{
  "n_layer": 12,
  "d_model": 256,
  "n_experts": 32,
  "experts_per_token": 2,
  "d_expert": 352,
  "d_shared_expert": 0,
  "activation": "squared_relu",
  "moe_layers": [2, 3, 4, 5, 6, 7, 8, 9, 10, 11],
  "router_score": "softmax",
  "normalize_top_k": true,
  "routed_scale": 1.41,
  "balance_loss": 0.0169,
  "balance_bias": false,
  "router_cosine_scale": 20.0,
  "router_bias": true,
  "init_std_router": 0.0193,
  "lr_router": 0.00185,
  "vocab_size": 2048,
  "norm": "rmsnorm",
  "norm_eps": 1e-05,
  "tie_embeddings": "early",
  "optimizer": "soap_variant",
  "lr": 0.00542,
  "beta1": 0.95,
  "beta2": 0.98,
  "batch_tokens": 131072,
  "seq_len": 2048,
  "train_tokens": 589400000,
  "steps": 4497,
  "dataset": "wikipedia_en"
}
Below are experts of layer 8 (counted from 0) of a mixture-of-experts language model. Rows are named router (the router's row for the expert), up (a neuron's input weights, with its number) and show model dimensions 128-255. Each number is 128 + 32 x the weight over its row's rms, rounded and kept within 0 to 255. Numbers have three digits each.
Before each expert's rows: a language model's description of what the expert responds to. This comes from a sample of Wikipedia text that the model never trained on.

# expert 29
Noun suffixes and building nouns. Word-final suffixes like -ment, -ing, -tion, -ong completing nouns, plus whole nouns such as building, education, development, Park.
router:139182118139101148098102221120113158152107162152110116141158142148129138127079120108133137147108149123130185121132146214125156129105101112046103157104138115147139106090089103151125141137175156182153145139148073166126079102024164116100123165118141106159097130139138141132071128130141058077106181197066157169109107132134095141138143129094125157129095099133075092161142090106161134097109
up0:116127124161161162062157167120143175097168103092109100170122098095142151080156119096145119135097132181092050096116152113158170137143082159129139067146113072133066172158159088165112159124158099081205126124148116094154082167124078146098132147161195140129091095123137162092180098097176110105149143177120143154202131145122176124097073118110111056112066120146170132070147102058101187127088
up1:169170114158120149127152172172098111121110165144148122120123100095209114117205114142124072100153121095131119124158122169136153144148143127159174117115131136122092108064151142117151129148107158103140095170145122098131191129105097193103085142135101124135167166173135185143110064106170097089174180137126096117105119099149151184080181090125171064116164137109114164111076154139141125152172

# expert 13
Word-initial co/O/St pieces. First pieces of words starting co, O, St or La, such as co-uples, co-mbined, O-utside, with connectives like with, as, However.
router:076126121150126160154110151100145155121130091176155084065165121132125175143148091086140113065116035156158058137122118112133174075153154143122119120092124100109128101129130111085108077112145148133120126112054157114082148104167142184099126126104125130177117103150137130065144157196106183144105135056095186041116153139128167175147043109174182126131075151170130158119117102123135154101104
up0:099105107103162160082146133117135118079153106127186102096105105076140108122113144110162157070131097114115120096148202115129179142100140177110153112117162057135133193114155082178123103135120124171146156150135092110132092128174074117073111137111115149109058075136163111115190094101111149125137134207093166116134167199173109067127100108126147095085164155146136113136126092133108126135112
up1:170148073130172171149139165165076139121126149170100107126154168104168095129202154113145045139106061104183102091153118105126186097117169134094162158139156177154102111097207137132164148118105165133141090154109161102143132102136122092095086121127111145115156147128136143107102131102157062137210137120105094142110085121166149163102190136129084095123152154138142105140072126171170143144143

# expert 11
Years and numbers. Four-digit years like 2010 and 2022, especially in tables, headings and dates, plus of, in, commas and other numerals.
router:176146118138163102130184104123151136093125139135123132129140158132103123136189122178086059096191100128137108148126097065134154103132099124146148146158032161086108161098174107148117130176119140148188095105138113158093135142126086097122138135121155149161164095165147113105112099110103107112097117147096129108122126077106159104118099091155148117154148126039137135124158161109120061069098
up0:116088120112140151093171114180064147117142164131185050116108065091198116109159176145141103089130127114089132132160160125147212147157206112102169145159115080090133151127158087153095140105101104112184176112139115119143123146155086160162164095168175118067090136111147130071143126131142120108118069163132154134131167183108131132047123081148149054120123158104148160148103085137156129137106
up1:174169070168123167131176171172103087096110139156192161075117096119174125127199151135119060120135143129155146094154180165119142085120124107113122146171152179139085098069159134121139104154134160122177121165114128057135171099150175171113074139098093074099137182146160153180105143114150093106152153116151119109075086095148202168119188130121108112163125147157109164128105149171135105158140

# expert 7
Place-name and compound endings. Later pieces of compounds and place names such as -shire, -burg, -ville, York, backyard, Breakthrough, plus the words music and football.
router:152183139137085123152151116138145115149198180133173129181170078101110157113112157110128095178092150137151103126140109189171089146134126157138125110126078071133148194089130123092147168132099134135154134100105070156137174134233110059106176152123159116128114092104144134153146116114095042162151140165096089166136145201229110155088167169135147142106050095109123124144138141114107107171151
up35:147122081104085170078113157106116081095158121098104134127155148176154132057086131044129148160175119089126155113211137103166143111122133122083083082120133157095102164162078175126149129153068122183128126162201106131098117101153200088171131154117105114076145166075132130116119109131132107103186157111100165144143130084111061158108065115161143134109106119095122130136118167199112093141161
up36:131139176064112130168113143169134184169168129076175118120137064143103116105115161150100129113117117103110193166113120146107091165082154100086124064163137150174111155055138124145110116103173075085160106127189107136160113199168135110137163138116096112110182082081092109183169141124114122122106149115132066165141099075110114200124122093166160167148173164079134113155114144149145166193105

# expert 5
Role nouns and endings. Person and title nouns (member, player, President, director, Governor) and noun-final suffixes like -or, -ment, -ist in lists and infoboxes.
router:149115096174114109103137130116106138145145133129138113211196079100124076127079115109109085133133167130159149091115124173057128152135122118117190162105201143110107096152128131114153174091135118160061110164114125108117137123132140171115180175126148104121121152089117126143125083157113088067083103103122116142204130124132103116160173055083149067118120081103182156159141065216208130115144
up0:124099090139214176121134107134112102136151152093110161184094124067143114075127109118138170082128158126081076125143156140113187104163176054103136120128138110130081183090175118174067090132093099124150191146144104089170146110155057162109124128113177102102104108099153121102117059098099160108167166136143174106184146171141140086119134113136143115164120123102201158121143102105141154162121
up1:142163049174132133158113133190141118094158120108165140109089099121162114129182173128109049144074125134129138092109095107145145109120125164128140125139171145117083100110161133155113108176113146118149100195184104059149132092096114127125100147141128143128131170129124185134099113138148102099143146144126087088129123107121142183083181135106085094118156139100128152149108140135159093166184

# expert 10
Prepositions before dates. Prepositions and time conjunctions like on, during, until, after, between, usually before dates or "the", plus line breaks and table pipes.
router:134149117142137095145144055137127117090112098093124127100135168114169130128178125110110059113110110121102149121141138119119173133117116101175104117075181059095109161094071136124183098153104153051178131128111127079128138155143142188135109103081104159086117086156123139160100142127137162120091087102203101151102127132108101092171163145110161144137135111130091132096089148046134200136186
up0:097095132100183167077111137144135136186137128028202153162076064120147077079152199103140149094094166088123102145151138101159179140148165144157123092180120079080124207141179098184113090111123128116172152110125142133104142162107123149105096129162115106068154151163162097115156091124141132085130091161102170139122161166116134134082118144160159102111123145099106149100115074130117178131024
up1:158181082146139145147124176209080096117149155128162118108145137125167146105179139138149103152119133155142129122151129158132144099109137127114121122138149187134099138062141142093173092130122157105156078181141130072151151124084146141076121187144127156105144141167174153150112069057134103118163149128099117097098114090143080156092187128115115089168143139119137140127078137137140130196183

# expert 9
Mid-word stems, coordinates. Inner word pieces before suffixes (cele-br-ated, cent-im-etres, reun-it-ed), plus degree and minute signs and digits in coordinates and numeric codes.
router:078159168092131130157063109171081102121114170108075112161118143075140063151190114153120222111143140155157086092105122180167113159151094147111125158148189185102123130085103100108102133120099123121125107157161157123124132064089126153135163142120129134122141146143154125098098123130052133144128160132106121127097104160129182125135067157181093170141128122133156113068075137166105144084202
up0:122109092087162174087147156118097108125144117115181147180080109107138093111106131106188140168093142151129099103127164133182195130133170119159136141124166150112109182100139085129131087139130055139181189124146127143144114127114075155146101126125168134098069120090145062092191148079135119087135130174094136061125172211120132109098091123125158086123159116155153141064115086118119137137099
up1:150164074154108144126148167162141142112117178097125141108168122102173089119211116136117076129113128126129102093147124139122122158136132119130124122137154145117098124087141125117145096164069172121153083188141135063117205153110125157104123182123120151128152192148122154153127066067200085099199150120106096102073119103180142165110174107125160069098131121117119161127086122116094126152131

# expert 20
Commas and initials. Commas ending clauses or list items before and, which or such as, plus capital initials like K, B, H starting names.
router:136081101119095126111137132105138117118126153101119127092131152076122139126130099151180145140118128128134172150153063134098068124128072162138107109156141156127129108103164144077082143183107184162118132162137108122055105121136152058164139203153115111072112127083105122104150149089135123109151127100218117144139099137143109166113097191080127113153185142184112115060119143130191136139158
up0:122153153159175137102130092161159166075119143189199127125115111065070105113116149134196155141156094136095142094152174089111157114168146149149114120184124061103113165113139114164140113106190086171177131121163091130097145177128109146085180131143149070096132106126180126104174137095112156110169107182155125082151111197107174143095098127159150041136169115157215177131143111138108121177120
up1:161141073147124171150104198181120121167145168129151154085111153106130125143145159146105119138118133110139099071113103089108131131106120146110136157154171156120084092044112084152149134161161118163182095153126149069180168125153064113151101156161089147120155125159125122095160068139155054099180160101109104114087065108163151205068165102148134153119137171116125140114111128171163160198170

# expert 24
Name-initial pieces. Early pieces of surnames and foreign words right after a capital initial (M-un-by, W-il-son, P-ö-lten), including accented letters.
router:151165131105127126152152137083100142114074122102043162148041118161115138181164163134075159117121132167109141162146149146138103097145146149028107144105091113128120155143087116159132179121100115134068134170192149123145168136118133146163162037174086130108140110102121143141170165123150126093117180107179209108119095153122129103117063202147136103105147131079171108161143117096107164103132
up0:099109071102176183076148147136092092093137140106200138176086086086136139118123125118150136086132130139082141178154172117177145115133124122132137075155121086146099177162148146136075135184142054124158129125135072107127069168136112190092134068136128163110115117098182086113197126149187113080131111149127160107155129154112163104127101129169129103120128103164158114097074069101148156157097
up1:169202088152175141072150164163081133124140151125135095102128130102170151145174137194075100108119112125123111109116130198099165128145118135098135166140133125107042091106171129108141085163136166134164063169179109101130155133076092118130084162115095139081091169163151180146127093075143113108195145122116085112129118095134154180098155087104130110096129197105150139153094132128163147149094

# expert 1
Surname mid-word pieces. Inner and final pieces of personal and place names, often foreign, such as Wid-or, Wi-j-eratne, Phill-ip-s, Ross-i.
router:176135078139141135159068111113110132070195150154124191156150064130152130127146132146100140119148121099127127104131152116062118167106074154107096130119118109130133150156151150122167102095129117151220144107124147163147153141099109110116132164182130116128159177167103172103111099166172060144092221154140134117091070176196178164166084131170067144088120146081099147067090115110097097179155
up0:128137092126153175111160108117098140037171119098191116116117181065170147117127101156143168090161149116084122082130209114155152150178125116167113137128161078145105199132125143105130128122109061113150149101146101139142155166113085108126129112155162193139075147128165150059166114126180154099128142175118097092128158137111154105120040123116141112126220158124143082034115074123137108114088
up1:150223083146092143128130165203119137109151149128155152146149134130155118126185137139130104144076116150163085108135116105124167095149139164108150102157143168130096077093171126085163122128151143117187096149132149072121152126103085142065085173169110131074151120150139130187109117106144101110194154101091138095079094085139155173045174069119119088145137127121140160113107144138163108120152

# expert 15
Mid-word syllables. Middle syllables following prefixes like pro-, re-, con- (pro-mi-sed, pro-mo-tional, re-gi-ment), plus plural s and words like per, plan.
router:170158118139132184075121092166104126155116161113157167152165133123106093160093167107152130081130128173151144149160079129116093132116165178110070130106099096119141113118119137143108107131190090159024156121200147110141065096114134101095167127129121212099136162174126153141145092134122117168167069183119095179144063170120133129128102073135067098148117145146081149098148155092101137152132
up0:151108097102125204090142139153121132150155162103141144132076115077104127081125166121144146147133179169072081141147091129163175158121206145122110141168157130121135241114120118122110142115129127166188127076151107154153086164185106178105114151151140156096067130165216179117178104140135142126142083141115172106177124141118136142097104101138114084119169115135132151088119075085106155149094
up1:170159093111131156128138189154110129154137174135134161092118108103168116131205115132140080119121105124114136103141129159135126141185136167109158149136148158113089142064148125116156114163113183106178066170181129115126169108127118150133121167140088130096121158150126160158081079107160082147145144166121091100123102098151167160065155103144123079122106170134123117115111142143134142179120

# expert 0
Word-final name pieces. Final pieces of names and words such as -a, -e, -ne, -age, plus event nouns like game, Cup, election and decimal points in coordinates.
router:116118120113119131076128112147111128146101077113111112195219085110083155140146146154110155131118110148136162107144115173080133131137144153099117125000098107110133080156101138147188176102096192151068156097112102120108107163152114132122152132134137140110147171132116156130102144135170172092074150117105139153129176161112138109112163000140121074114111082111106107191114098171130119074182
up0:082139085123163187094149146149109136122172046151154088146118107080135100134122179180132148128120192162088104114107126114175179185114190156131116124129150085110145180094117137165151139135145105183137166091159114135124109193156124128067136134152211168088148100093209154138189117122178140099123124148125163149154171163151116107132108103109164066094142115107150142106155140115113139143080
up1:167141113144102159168157125164129090086155196115153112129146134117171101129191126146084111128092123120123082133139104151165159174110115177101149128164118152106122045068162120124150120123123128113139076190111135052168157165106110160099094175115130172098108172203158182156113103124156109080147123105131102115083096082160168187131188124122134095152127123118130159113094152168156140146173

# expert 18
Determiners and possessives. Determiners, possessives and counts after prepositions (the, his, their, its, two, several), plus possessive 's and adjective endings like -al.
router:120116122147073077128092106175153158105163091165161133157042131085128132140029102074137061141132126164121128169134112127199097093123114167105058087108151112185142091161109147145178104126121127146178110140075130145140157116138132206138115054151113193145112103125159108114111141092157066096129089136119123115154132135086155116090186096117133138112142163116152147157132103125130144109062
up0:137130108101163135114161101123105179121135121089168083098086103110153141107113139112135142149066152123089124137144173122139176149107149137090153148138182110095112179096159110131076150148136140074155086090123125089114131158134105128089142110176168149122076140126186130070132137083166116112143177156082136116163145149128157089072095085136128068163191145130157117153125048084157185113105
up1:182159060155119114168139203183148124147123186135107132118149157148106170112177096118096067136137112137176126144164147141115132095110121161141144131158176167136095106083125145124156094146125194107135110209124147071128132115112090144073099152149101170127113121163156164120096091126192082057159104094123092094090139124120142183080150126123097054140118135158106124121130158141139146156141

# expert 16
Line and sentence ends. Line breaks ending list items and headings, sentence periods and commas, and clause-opening verbs or conjunctions such as won, received, where, because.
router:153100098104111153132121118102128127107156163131154127184134202110125118099123138103181112169114084119143116158128153123171190113142197169149102127210159140140138130082137077128069151115165074150136125144160131141073114123130109107177122199091097138121164154152145118174096162133158058084074145142111114132158115153171121098140161121150186092151118098181082142046120137121145114098124
up35:148132070126087163111116233099110108134130152135136166103160146123145155102104130125166073111121125083077185111163136127152184104191083111100141101144088124065117150173126135124131156140145151171118124162126084116101141079180125100109134193100127104086133155127069121120174124120128114118207150186110118129180138084099119179116143115151144142170153135118096151130166087160099101108170
up36:065100076098147125125123101118145194200204093134158103143139059105146071136127123136128062152115145106147109106203083131079138118108136100175162078105129174133105069084133142117119127124172119111134136140129110110182134160166054088177131179127128142149163104108092128145096175110108123107105125104128134140154145091118139186162067133139122080158162142127122114139115176131146131136157

# expert 31
Article a and prefixes. The article a or an and the conjunction and, plus word-opening pieces like a-, sp, su, sub, dis, as in a-ccount, a-coustic.
router:106087119123069152148151148083073144185128085100160090109164080141122137159100127163137103141094138093167100205134135093113082127120098182116095100184141110155113079122133142104150165103177166103102130120141150168139111094155142156150134196156134126124102097092141103093126146129177143123138114047170142074127126131097100020170160133194031162133136105148150143149144108095146156089124
up0:149107102131144172051164076129080124131160123104188116144064150064176128133118180132140108129088122130093091130117159089177126152167141145160166145173108089069142174098113154221125156132138148098148169147152105081128092156154096067136118154186109127103099191120158115109140116118169156104151148124119134151129186160150159115093093188114119088113131136119165160101117082124137186207072
up1:152174084161141139191147142167105100114142162171137109109155141113123080141170096138099062104095089106144105125137115141101116117116125172123192122105161156103112102066148145136192097213094170135165059170095097072157161122115128157149134178112103113114204159089142179134092096104149080104168178094087092071097096117150142121092166133130128107136157160123137143111153096148127142145125

# expert 22
No/mo/po word starts. Pieces beginning with n, m, p or g, such as no, No-body, al-mo-st, Go, You, often the no in nonetheless or normally.
router:133124081142119133149137119131149137104135169128079097152077114134117123124110099115081063188175123125138115151052114158125153077106144093114100141054073156145173117194156128153065058181147161061115173148114128171117118091066097128092183095177116129106139136115145094125134154141186127122154111156124168126086133136145140122198158137104078102120110126128152115113144117195160122192127
up0:122085117115157146125176124141066101101132131070170132155098124061137130161122083141150141122129149113071140125097124129187148131144171139162116128185158131094098182116154151192114091146156113067177156082150126145180088173136070141104121094160147118055123171134170135142174122060210125106149138165144145090145150172162107048118133161138109036161162123086152105117101067133122136181068
up1:168177079138113165124147180186160131121136188130135136112130143093172120131168139138143092112119136110177121133091193142161121120132123145128132132161173170137112087075151088119168113173109155085115067188147139101137187101079076128101065197154087133128106152125148185168114096127148052074187144070120084107104107129124111165132176102135086069092140111094136142132101138131147164145151

# expert 27
Noun plural endings. Plural and noun-suffix endings (s, -ies, -ations, -ities), closing parentheses, and nouns like species, series, people, family before of or punctuation.
router:108131107136129169076198145122135135147094127071158106114240103120117102103177140131085169108133125141166105107163121122148146165109098118175165184122142102134103063121149140134112100122152118178118151136199119118147091133198090085149093102197104138099097146124084100132080139153116098135186123124107087122227120110174157107107073137065197125096131143147165154218139146147133090131151
up0:096115090132180181082153105100102080075151093120157109118107096077162126080146141126189151091153102120096086135128126131165159185109181147100109153142151138113154216109157093143091126192082120132160159110146147170118141188149076098115109092149184134064154073119189119062127141125174119119143125191100106115131168150087128105048128136079135036130154181154125152112176107107128155153085
up1:185154058142155104095148191191130115131147097126106125121120198113184140120190143130114055130129134144136091087125111191147155104105143098132144112135130169127132060111180131177161083163093117082110114201121141084135174101100140144074097186153081123150135153130146137128123094100161078086127144123109079098088097083124131155064211104109149104130143151151114130125095157129152181128192

# expert 26
Ri and name starts. The piece ri inside words like Patrick, Patriots, period, plus word starts Ma, Mar, Car, ch, p.
router:166135125172135118167187157125087110167119127073171164133134157120132192142141149114134109091174149157106080155161192101190146145110061164114156162170116143105091137198149120126055085097143100107113132137139095112135100157154165177168144178151122117140082149175129079160155121044120096125154132092084173113115118182188109152190112168146110129098159099086066143142127139156125163095129
up0:097083084117138196116133134149118121139129143024167155177132127078173109114134133097167154112150130196152113141087132067140150125138175133235100162114114115083107198121159148172135122117157136085168174107151079072122103170129098143075112125130186174113121123142160084073117102096151147082177092153077159132150171172144108100123086189159145093146120171107162147136152096117144118119090
up1:170151110126168157119197168189112082129146153150146159094144136145132100151200142150116058142110081152165117114147161128114143109139128125074148132124138124130138097050171106116145107099084217103109109139135190075155137084110116154114105122098123120128115158095142137180130115073178117092169139111107073062093128089110167177080153110127136115127173113140099152106132155165130136169179

# expert 23
Pronouns and name syllables. Pronouns he and she, and syllables inside proper names (Ba, Li, Har, Da), often foreign or Indian names and credits.
router:175124133106103105154145115124134147129136100102168114159118132102092076176109106069133090083083160123124139129101185171062169106177075085161168186060114137130123089130115061172118114137169115135186154093101142158175125100132138161120117137177153071100103173135100086130109153126119215091199144143110121087191144157154114203195108115070147203124148153107162121138139139124144162097129
up0:075119049093143193146158152103125191114143200059186138121089104091184105124133086124175133111119137110113140106115152087186214137124179114105168099125117117098108215120190125151121094123145133102140167134168117121093128172140076187125105108137138144070093140131142111091180117141162143159184157129092174100137159149166135114091095142126120098092203168121145164141102091099154111142107
up1:130154117140110172132128152200116105140109136152137102106141126068083148123123121124140031103112121111144138117122187108101131153137109104103152129126109158139136135099167111148118128151134142127170054168146139076102137164108116152093131149142105136152112136150109159154115158076162078098196188111136123098123097068183131140092166142160120088141172133111147123111102131134125157189152

# expert 28
Name endings before punctuation. Last pieces of surnames and proper nouns just before a comma or verb, such as Krasin-s-ki, Sweetums, and subject pronouns It, This, which.
router:123146123150095128212106156134125099105143126129122153095122126141168117154084125111079096145147177123111140128151125132161167123129141168134167126125174148154154080136129106150102106123101202064247120157082105179164173182077149189117114162209135152151143139128106107126143096171120162136128108100143136073128180120126122166121097127183169115072122105121096129102127100146148124082152
up0:118113085101151150075124134154098127091122146110149132115138069102168133063177171127120149147103161160123064107148145119156175110133209147189123139157182110106170174094137160183092064160142112134151124100154115127137111150167058166135155079150131126104124132136215073122211090112155145082135127191092181111163136184136136114109124142160192110118186101119133087098132123112150150138102
up1:183159091141132122151111177191125085169151144157127091100081109098142133165238140151094080159073101102195109115127123146132141113126114161103168160155164129122090095062121126156113107154097176119168077168180135050146179114107128176105115166152079142107112149172105156151109102113169107094186126110070115074090103092133141143110151126128138071166161142108166167123143143134144145148171

# expert 4
Name-table numeric mix. Decimal points inside numbers in tables and coordinates, table pipes, ampersands, and common first names such as David, Henry, Robert.
router:089101098145113081138206116119164140130160132104090129182173182132156092109182128098122172132086139151113137105159138171140200039188138140161137142136126151095145137145129136133140124130132082158179142138072149119129119150126099096144161140103105090143126125173158095101154105110140139114179143172055128079161087120194099053221131126131128192129155103154142130174107104076159136115126
up0:123160146117180152120150110121116135102159154066166130185105086070184110142121102123190148170153132159039082125093147125149111163140151130110129105117177070055111201180160120148119088117124088109183148130154057096162085122098094115090093113173153118101120146103156139119149088124163123120190161181093138089190124194059148049092066120161197067092167123102185139088139097105123103180117
up1:183201077151122144125150155168135084118153127090124158118142146113129091126183128162109086106102131149135101087113104137135128088173098129128113165157148163114081079070178152096172088164113130088132084187130102077150170139073117142096075188143129126120124145161133180156137087102180124119199140150072060080095128064156169143095197139131150104128135156153120132136083156109122178100147

# expert 19
Capital initial letters. Single capital letters opening a name or word, as in C-unningham, C-anucks, F-ine, musical keys like C major, after "the" or a first name.
router:117117118109046150142078185141155106113124092081120136106142069095166125141094087178126123145154124142137182147135080132151089079137053109121087094116124105110139177137129112106109149106093187164137183155079146154134130131084138255078113104118104112143143077111146131091168113120100141116161169173175156139126107121142093144147117175096138165156141125170097147100100135194119155168104
up0:107119070143167158110128160105142091129072118134235071144088119100102119111133148095163152154080163114095117180153115118184182090186130152172130094147118130120152255113109156158113090124117131146164181170139142148151098149156120145117125134122138139065087165100175157109181129087153081098147085167087181094174189156093105140107112118161118078146146132118107163062102130128156177108062
up1:148152054142140124161165157149128151117151143120098108094119135111140094109141135135109051152134105145155114101144117105153131121135127151117135155133142211103104081099125144103160113162110179121172078183125135073165196129100120150111142181133068113153128129148162179125103065093185117128210154128138087080107084100147161165076206129127148057097115122143120143112125159163156113170151

# expert 12
Past-tense verbs. Verbs and their pieces in narrative past tense, especially after was, such as made, released, held, in-ve-stigated, sh-ot.
router:075138145136138098174093115122146118116142107132119149131072181132099160133146103148154138136137167141196113099133119125080125151150124092135121108171090164141112127149057148111163178138126086115108060079136097128147116120105123112096126112052161076130129109126136137101083117073114146170074103130166101092085174117032114142212197083159116125166163157198107060114110110154130093131177
up0:110106119127165145105109133153128179087129146147128143145129156078174122104128138122121129112076202102097174074104139152148165138124176143170145131141150117117050173135155119152144120165147100148141128148154129114126094195163102126127144067100137106088085129128131090095194066103175109063146133187114158149151128162157142091101120129132196083147127153142091107136146170088151126193084
up1:178182067155129127159163149158095142096151159143151099124159123075134097113189135160132120127147144121149146116141150161173178114163112137149155142131132120121069086113163123117160123127130113075143058166173148066133196100107121107120099172154136119149138167128157162127108082083195084117164155155042113093135129099193130141110210143112127080138165155137147158114129142134131127190151

# expert 6
Place-name pieces. Country and place names (States, Japan, Canada) and inner pieces of foreign names and words, such as Is-la-mic, Portug-al, Amsterd-am.
router:146106144076124133148038139170133152142159112140145103098173173116114176138211115190124117143109139157127134118161132110089095125097097150111174116155146201091107144134093155149080137116114085224129100069176101152124109078073149183100088139155063098138092159113174105119133169118096113146115191057109162125140139163195074131153146095135183127082113110105150106136139126192148156127195
up0:112110106166166184111153144120162139161119147111151082162057136120156160111136164142136155093102163169137137136117153100128209145193125135135130100139110036127099160148111103160116107144170079134173156090145063104101116190118112133099148139135141164144090148129198086109210112088156087106145096162081177120197132156121145107099114133159166071123137154103130123105110083132148121131067
up1:180180113130138113148131166166112119143126137135137134062096182123169102131191141138144043111100125115163118132120119133104116136144125147139171108117137157125068104111178103106135110176103158106161095181144154063129168123072128138110051166172111127106107172129107212105095111056144063124185134140135081111098066073108130153105162109148154100093132144115161126127107153131120161174129

# expert 21
Line and quote openers. Tokens opening a line, heading, cell or quotation: opening quote marks, The after a break, table pipes, and comparatives like more, most.
router:122088177117140207147141131129090118153105187100131142100128138110131109143116121141123188097109194107158141161099129099157158162152107167165073104190160105134134156110148132153148100178112107118188118150130143127085183219157160132091134133209090200104110164147136207159136104180144146121104140151149176100145130148159129110083146219169083172105106120115113139179180142232141103091134
up35:141107061142134112075152145118085108144125144146151137150105121151132132092141108085090130104173127059105169097177146141110194144138103114112094103126165188093086121143105184157156155133069087151151126164178093138177164097151130132127140123159173144124132176111141126131177158166109136074138186157117105145124098065129089165100080154132105100150144162137166131212127128148134048155196
up36:060125134145123173074093142144108162135177119145135114111173109127156089129116143167087134054077066083152164105116090165096092148115167100131151125166144150200105154113141173125136059137156150091152156126139105150154133137127151095174176101127148153129190071121109139173124156131092181075122157091126169100140148077162198155145151101133110117150174100091110135170135160185110125184114

# expert 2
Prepositions, quantifiers, word fragments. Prepositions like in and to, sentence-start In, quantity words (first, one, all), small numbers, and mid-name fragments such as Shel-d-rake.
router:148137149147148157070105195144141156124155068113153096142132143141142160108070121165123141162139151172123098138118133135146193162093106122118082110166134121114165136136110116147180097135181114132161106082128131159129203111150107138107120150087178063116105080121119159100081102118128111107122108127052148104138134084095093140124105142160110131169092170072075187138128119060125111127101
up0:112101113133180215102174099121116201097195094122141082136107078087169113099083146080156137127115119147136086120150201106169178162155166154133100162163162085091097143105184112209127146166142071124160135145132093136118147193134118181107123097159165121107117137139129131079169093102182120113174111133130133095107154185141131140113120168161193056102175156115147135113134118112102125098115
up1:162148121142153178119148181170102062108129153151137123069200138138153087168208091190108088139111116108160100095161139119101166082150107129133101158152163157099099076060140130149140085099088167152149059142129131100091178086131112184115104179110110149136119118161186185136104086075148105151156130088105089046127118126112148108079142110157137111127098127127162147100070145113106146142166

# expert 30
Prefixes and relational words. Word-initial prefixes re- and con-, prepositions of, to, at, by, and colons after field labels like Director: or Builder:.
router:130158132136141120099126160133127118169169169166121067099113117134127108125098110134084083144167104130145135146157158023105124112152200103183119126180076140087181155138126121114135107095159073107082161131161136138169111139136128062120082020075095175108108119113109149044096122101075202149103142121129152093119130103144128082049117133125183136109128173148057154121112113113163134144143
up0:122126127112193109093140184084081093138122138080179101119091115117107081109087177127152184121111149119114116118157171070182177144166123127189138126130125127093158191152102134178139095130168107114139141130178121122131123128125091166133117122149158137053106166158152100108153106156080135127136107139078171099149148228075114095093133131168136094125116110110165154119127075089115147142092
up1:150168102134099160151175174206087143109137206130145108064131133107136156127152159126150090123077130154170132093124141154148147112141101150116174138147113175112067120112187116152159102148110163122176096182139163082156178098081114119099144137120072094135134139165161180134092128090155083101185193085133061102111127038166151171111191089147130107119162113126133162123104115132130112171167

# expert 14
De-prefixes and letter fragments. Word-starting de, di, me (despite, defenders, delivered), single capital letters inside all-caps words, and blank table cells.
router:157102116061110085124120150152083161133162188139110159157206134104064116144135114181140159144172100139118123140160159131130084126151111073062101167059119181146086163145096100176164221077121095127110195123175142169126134119151071158099158131095151102142108109097136103164091106128139141093104159106090181145108153106188106103071116142117064161121082155020126073088167133113108164134099
up0:078074066134153133079172096119099134136176131075194125095127123102129095131090119155131125109139130138070099078123126120140144130147161126109101125136122084095153150156171104195114158131132112136127155146168134129195094165132100124047053112156196117064089142113152106076177114118188168063128134182184127141171118132109152071059106156070144053127132156093190156099110075111126145119052
up1:123164133094148128162139134192138143113175179111134106095143105119139147128146105146144076119036106077146134162165168136144125088120108136142155122153133138171092083058145141142145145141113109154179056181162140112152174152119144150059106169172123143130167151149153187158074110124169091089158168124121121114123123101158166139095154083164134098155163137141143146116081180115140142132183

# expert 25
Brackets and mid-word pieces. Opening brackets and parentheses, table pipes, en dashes, and inner pieces of long common words such as Ar-ch-itectural, jour-n-alist, min-is-eries.
router:108156112167091095203182196129064129159128090133126147196106084171161077146185111093121086053142129171112101145081127149127100130188119117113171111116204118145096088179120106157120163155186094127143189118144115135118092117147115124070129188126083119120089161136132109132117182155149142175183109153195126099137180100162129180086067092132134102131152138202141108113159172149108013162143
up0:101090129114144108115129116145105115088134096142167125124075095102144174124127133076127164118165152124097108105173143090167137150102147149130110114138138139075122231149151107148131120139101102150206160113137131111195108158180119132101192094092162170081074168113110086112141134152144100073180119166087118117155184077106190136104124152102134084163164114132187111105196099096124095129131
up1:124170087122141130149131177179091128127125123118166133106176128108159125100175159132116050150099119125190123120136141142129147138150104157105144117124139153113117117076142136115114098163096183111144093152166135074132143100100130136078082137129084129107120137150127161129095104083159117129177159135075137092124091091161136147092205110135125108097133152125100153086123169163136140129126

# expert 3
Verbs and adverb endings. Auxiliary and linking verbs after a subject (was, were, had, has, became), adverb endings like -ly, and table pipes and list dashes.
router:051119153162114156138162063164146128087143172121129163139090126101088115126131152142183124052178124116102149096152101109119204149117105116140126140136163080151093103075145137096142124118082126118108107069093130140115144103207079039057192111147137138129146103159113091058073139085116075135128153104101138137173138115061176101161152062074148187103128159196132114093117109123133139128116
up0:101087070132133140068110112063109180140065116087177104162098072158119087122118156130183121125116151130053132155151134136142168135148181102135144144175184122140139161144148133156081126153152137136139133172132131095146123165209048105137139119142160171078143168119174130098202096117150089115139105125116154124107141118121104079104077131134167093169101137115092109165164101130195131102065
up1:160175057133121148140145134183115096106141157120125112101117141105158136130205126153131116107116102154149135077121149143167177138157089173129206136140165119141102056063156117121132112103124173126161071171142146101076164101136130149095099132097079157095145186171126120168093111087147095104197100127075106101140151118178139180046180074159134120115177166093121144124096165119124117204129

# expert 17
Century digits and coordinates. Century pieces 19 and 18 in dates like 1974 and (born 1986), decimal coordinate digits, and section heading markers ==.
router:148151097106186119157190147159125121146166157131091132101130136103112187167159085101150125140126113141117121142113138060177091135103171137166138113171077135119142099179141128099157120102098077122173121140152167138091125163172123121093108162051131118068123113133138178177109141153181091147167180122079126057128110173122088175117188130185089104117180128088130126181158091087128174142147
up0:082122117098177192049136131135111142111117116090174084136106115075119124114115111138189180103175146143048104139146133071174210131131182138140134127164113080102129200130168141158083127089136067121146150116202128153129138184157102136103102079149131153094143168071162136083148099107133110111160061195132150084136128200104126073071095120117144117116171174118143109076127075113141102148082
up1:168188095164129163159140221188123120093133166128136128069146109111176109112145136142091063132058119125142130088139143127155173127151134170084159121180131173148102097091106108141151047142119115115167103167125134107107186087116123127096084179152159146103167142148168163130091104100161122091180139136116066099135101088144151139100195110150168068133154157140152169134099126137152146191134